Below are experts of layer 6 (counted from 0) of a mixture-of-experts language model. Rows are named router (the router's row for the expert), gate (a neuron's input weights, with its number), up (a neuron's input weights, with its number), down (a neuron's output weights, with its number) and show model dimensions 224-447. Each number is 128 + 24 x the weight over its row's rms, rounded and kept within 0 to 255.
Before each expert's rows: "comes before" lists some tokens at least twice as common just after its tokens as in all text; "gets" lists some tokens that make up at least twice as much of what it gets as of all text. This comes from a sample of Wikipedia text that the model never trained on. Tokens count by the router's weight.

# expert 8
comes before: "|", "\n", "-", "==", "The", "In"
gets: "\n", " a", "s", " in", "6", " years"
router [149 104 132 174  90 117 168 130 173 106 114 109 164 110  96 135 127 169 137 110 113 119 189 105 144 152 119 121 134 139 129 145 159 135 163 106 116 145 139 171 136 173 125 109 180 110  96 169 137 131 106 116  91 138 115 123 121  89 130 148  91 180 148 112 123 161 104  61 176 136 111 151 122 131 125 131 111 101  98 146 116 136 154 153 118 118 129  66 173 138 129 179 142 139 105  87 121 127 126 156 152 153 132 126 144 133 156  96 140 130 162 131 139 129 146  80 133 130 110 124  74 160 115 135 112 108 101 141 121 109 123 121 128 103 168 147 147 152  80 112 121 133 168 123 132 138 141 165  49  94 149 134 150 141 125 100 191 171 105 131 120  78 115 121 154 115  94 151 177 156 161  94 112 149 135 156 144 151 134 134 128 130 179  89 115 121 142 112 108 152  90 129 139 127  87 114  99 107 140 117 116 117 165 136 125 103 103 166 104 121 155  73 130 101 135 119 124 115 145 116 176 120  99 132]
gate1 [152 144 164 114 143 116 153 166 137 112 148 110 131 155 135 118 100 119 133  97 112 146 146 107 131 126  85 128 152 170 154 112 115 144 116 137 133 145 146 108 109 145 116 131 118 136 134 169 131 124 141 112 191  87 164 145 109 127 115 141  92 103 140 147 152  92 111  73 140 172 102 140 100 105 160 121 125 122 123 132 103 143  97 108 125  84 132 119 130 102 120 156 124 121  81  95 129 103 122 115 154  91 139 129 131  97  98 153 127 105 108 138  98 107 121 137 100 144 145 126 131 154 149 127 156 144 110 124 133 152 142 161 111 190 126 129 120  71 119 135 139 143 112 134 133 126 139 150 142 141 141 106 140  99 106 167 108 125 161  62 128 142 139 119 152 104 137 128 149 164 139  88 176 130 130 168 116 130 120 153  88  50 124 118 123 120  78 122 138 154 167  88 136 132 135 151 112  92 159 108 106 142 108 136 105  75 103 103 134  94 140 137 159 138 100 137 139 112 120 132 200 109 127  99]
up1 [140 115 147 123 140 123 122 151 131 127 129 130 145 111 115 159 139 113 169 137 151 105 163  86 156 132  80 138 132 139  97 159 108 152 134 116 136 162 101 151 119 153 168 142 182 132 137 156 149 113 162 107 139 114 151  60 113 135  96 145 143 109 143 127 115 107 117 117 110 156  94 132 119 121 138 134 156 129 131 137 110 114 130 133 131 104 109 125 155 108 135 146 123 183 139 127  98 104 122 112 132 163 154 111 151 100 119 131  95 114  84 149  98 110  87 120 139 117 149 140 145 155 143  78 143 124  96  98 113 112 107 145 113  82 118 160 129 121 143  86 135 144 140 136 162 128 109 137 141 122 178 158  89 140 178 132  97 134 126  95 146 126 204 112 129 127  84 116 110 154 115 118 134 155 147 162 109 143 105 114  84 112 124 114 113 148 139 135 163 126 169 100 130 132 154 107 104  92  88 136 130 108 107 113 122  97 132 158 127  96 139 123 167 106 128 136 138 123  89 128 135 137 139  81]
down1 [130 137 149 122 102 126 126 106 163 147 127 126 151 125 139  89 148 127  78 116 120 111 132 147 150 101 148 105 129 102 181 106 106 143 159 136 147 114  87 123 142 132 145 199 109 178 150 104 156 141 136 130 127 132 120 100 170 139 151 101 107 123 125 160 147 136  86 107 126 153  96 122  96 150 133 146  91 119 129  84 127 101 129  53 142  91 151 117 113 105 163 123 152  81 124 117 172 170 123 141  80 118 130 134 134 139  79 152  86 127 121 151 158 125 133 125 123 126 142 121 141 149 149 141 152 115 113 164 119 111 142 130 149 140  53 151 135 116  91 125 145 109 129 140 100 132 147  74 124 161 128 168 107 141 163 107  83 115 168 149 103 104 114 114 106  88 139 140 133 104 142 121 118 144 136  96 175 122 122 131 123 152 149 150 137 111 124 128 129  81 165 169 112 103 144 145  80 139 132 150  93 116 138 105 126 150 134 119 120 136 163 132  83 126 153 153 135 109 110  69 131 115  91 174]

# expert 3
comes before: "2", "1", " was", " is", " are", " were"
gets: " ", ")", " he", " He", " they", "3"
router [ 90 144 160 162 157 118 124 145 112 139 176 108 134 120  77 131 137 175 109  92  90 112 182 126 112 139 122  96 111 131 159 150 152 164 135 148 129 116 135 195 160 134 170 156 181 117 101  95 164 124 127 134  99 112 108 157 121 151 132 136 128 143 110 111 132 113 167  67 158 150  92 119 114 108 154 105 119 116 119  96 152 117 117 173 118 152 145  95 133 120 131 173 140 149 167  76 110 112 137 144 134 158  99 133 117 116 146 134 145 115 122 145 130 173 116 103 114 141 112 102 113 162  98 141 116 124  89 116 164 168 156 117 104  94 173 127 121 130 107 114 144 158  93 138 137 135 159 178 114 125 134 129 137 132 169 127 127 146 119 139 131 107 108 165 150 164 137 131 118 147 157 174 162 116  98 106 116 114 122 169 131 141 138  98 122 107 154 101 156 135 132 110 124 114 112 115 142 128 138 185 133 119 103 164 112 121 108 118 105 137 131  98 108 134 118  93 136  98 129 126 119 108  94 107]
gate32 [165  98 151 101 123 160  85 121  77 117 158 104 101 148 111 126 132 104 118 108 130  90 155 134  59 128  94 115 120 129 164 159 131 140 152 134 137 147 154 166 126 156 105 103 135 133 112 114 122 140  82 154 103 128 180 161 142 107 150 114 108  76 106 125 121 141  93 121 129 124  87 141 107 122 164 110 173 110 133  98 116 119 134  99 157 155 117 160 155 152 121 150 140 101 138 147 156 117 130 145 130 116  80 154 116 142 138 169 126  85 115 141 114 150 162 129 142 107 116 117 142  94 119 136 109 160 112  92 156 148 120 125 121 120 139 174 145 138 137 127 157 154 152 115  88  91 125 145 134 128 167  99 136  72 126 116 141 142 104 138 162 127 114  89 122 158 140 113 109 148 113 110 130  52 176 190 141 112 119 121 109 158 139 124 166 111 126 119 113 159 139 147 154 140  90 119 110 142 103 140 100 128  89 134 123 145 101 156 147 169 147 135 137 121 106 112 142 114 156 115 125 122 106 107]
up32 [117 122 116 149  94 153 100 144  85 170 157  92 142 127 154 106 123 136 126 132 160 123 118 160 117  91 101 152 104 118 118 155 152 148 147  82 107 146 184 127  78 140 124 160 174 108 157  91 113 100 124 124 107 100 128 134 193  95 159 163 104 112 174 132 161 157 138 154 131 155 139 106 103 142 133 111 139  87  91  68 150 168 154 160 146 128  71  67 142 143 156 127 107 106 133 131 155 117 116 142 126 151 142 136 184 143 165 138 108 144  94 118 137 133 140 148  95 143 141  95 188 127 115  86  68 112 102 144 154 168 124 112 121 143 129 134 175 125 181 133 172 111 129 156 106 127 148  84  90 110 105 116 118 134 162  82 156 137 143 156 119 130  80 105 145 113 138 117 130 110 160 161 140 145 141 146 146 117 137 134 154 125 125 114 107 127 112 148 115 119 128 109 162 113  70 130 103 119 144 123 115 138 101 113 148 137 152 153 162 141 168 118  72  96 147 158 163 126 154 143  89  91 102 112]
down32 [101 143 127  78  69  96 132 107 134 144 150 108 133 124 123  98 124 171 144 157 162  92 134 131 165 118 129 136 145 117 190 126 160 155 150 140 171 149 170 133 110 166 111 115  75 122 131 114 125 162 113 131 145  78 126 125  88 160  82 123 132 102 143 132  88 118 120 104 105 138 103 136  88 103 121 126 130 138 137 117 135 136 110  89 151 168 134 142 117 110 155 133 153 162 142 138 137 154 126 149 129 104 139 146 157  96  78 138 108 138 133 102 133 117 101 118 109 144 157 135 143 132 151  97 105 108 142 115 141 162 155 112 128 149 145 140 155 148 136 113 139 143 101  80 114 146 155 142 107 126 154 108 152  94 144 145 119  87 103  95 121 132 135  91  86 147  93 100 133 118  83 150 178 107 105 166 139 127 105 125 122 124 107 120 152 133 148  77 131 161 147 166 156  94 116 146 119 105 130 105 161 107 124  95 133 127 103 122 121 130 139 141 156 137 128 148 108 186 152 131 189 178 145 120]

# expert 12
comes before: "9", "0", "8", "s", "′", "th"
gets: "1", "4", " (", "3", " was", "'"
router [126 156 153 134 122 128 112 114 145 164 164 138 110 137 132 127 154 145 158 101 127 129 108 138 187 115 108 139 107 124 147 151 150 160 121 125 137  72  93 146 131 179 167  97 112 101 116 114 125 148 122 152 137 111 119 133 125 149 116 124 123 127  96 113 150 164 167 110  99 121 125 168 130 154 135 141 145  86 131 122 108 162 141 145 110 152 131  93 101  90 121 138 136 148 154  65 109 122 141 133  95 142 134 114 142 135 127  94 103 114 121 125 120 162 116  97 129 124 151 147 119 179 126 154  90 175  82 121 154 177 105 126 138 122 132 125 160 118 120 154 145 170 115 142 140 167  97 196 111 149 139 113 153 107 160 147 121 169 126 153 110 106 138 133 128 130 133 111  97 178 170 134 138  98  77 186 124 137 127 134 112 147 163 147 123 133 142 102 128 120 116 112 103 164 123 100 167 126 148 103 116 129 121 109 115 150 142 117 137 113 144  91 128 126 155  93 139  72 126 122 112  73  94  74]
gate1 [ 98 165 124  84 151 128 147 136 104 124 115  75 119 135  85 123 151 150 156 140 146  94 150  87 113  97 121 124 137  99 111 100 126 139 114 164 154 100 137 133 154 132 133  92 103 127 124 108 131 148 114 162 124 149 147 133 134 181 120 134 125 128 128 140 146 131 102 130 140 104  98  87 179 118 125 115 116 158  99 113 120 134 122 147 136 114 137 111 144 154 133 123  93 126 103 117 127 141 127 101 129 157 126 106 151 152 135 129 104 149  88 137 119 161 171 174 133 126 148 166 129 113 128 119 135 132 125 166  97 111 106 104 143 132 149  83 134 149 181 104 152  88 138 117 142 139 105 126 159 126 116 137 156 100 151 120  74 148 173 153 109 165 142 133 161 141  96  86 129 118 167 146 116 106 138 174 121  93 146 119 119 144 181 131  74 131 115 134 111 137 110 114 110 115 117 155 140 133  74 141 130  94 136 140  87  76 161 154 145 124 114 139 125  94 171 109 106 130 110 128 161 120 166 124]
up1 [118 143 144 150 148 154 120 126  98 122 106 108 122 143  85 126 130 122 151 169 126 139 144  93 123 108 120 111 126 113 135 123 168 183 184 169 149 121 120 184 131 114 150 129 126 132 156 146 142 133 147 136 145 123 174 139 133 157 137 153 102 113 115 129  99 124 157 152 159 107 103 186 171  82 114 124 117 119 127 137  90 162 111 112 115 126 124 174 168 129 113 106 126 104 133 115 125 167  97  82 122 129 108  83 114 125 141 104 132 139  81 134 146 149 114 148 148 171 147 150 109 121 158 131 130 173 131 132  71 131  90  75 165 122 134 107 147 118 155 105 121 149 137  97 155 114 131 141 177 139 145 132 117 147  83 133 116 136 146  88 148 148 113 166 133 123 121 132 127 121 111 159 125  66 129 140 116 107 123 147 110 126 114 140 104 135 116 113 110 102 149 107 125 143 136 142 137 102 136 139 139 124 124 119 149 152 114 136 134 115 128 127 133 143 157  89 108  92  90 100 143 133 133 137]
down1 [158 114 103  83 135 108  79 127 108 139  97 154 171 108 121 127 144 102 172 167 126 131 141 108 148 102 124 118 136 115 144 115 106 165 127 160 118 112 155 115 164 165 140 157 117 136 150 120 152 128 131 147 131 151 119 149  91 136 179 157 146 140 178  99 155 123 139 109 158  79 149 130 134 137 113 128 136 130 149 113 128 102 127 162 107  99 117 104  96 112 149 107  98 101 149  98 115 137 148 137 125  83 134 133  87 116 144 109 151 114 127 123 134 140 132 170 107 139 175 121 119 122 150 115 174 111 131 153 122 129 108  72  99  84 155 108 129 151 143 132 147 137 104 124 143 152 147 150 131 122 115 110 124 117  82 129 137 171 161 153 117 137 128 136 129 127 133 119 129 176 134 162 136 106 150 126 149  93 133 122 118 154  71 141 103 118  95  85 138 118 138 105 121 119 133 166 140 102 107 109 150 144 138 137  63 152 112 130 113 146 152 167 108 121 187 134 132 145 139 142 137 130 145 134]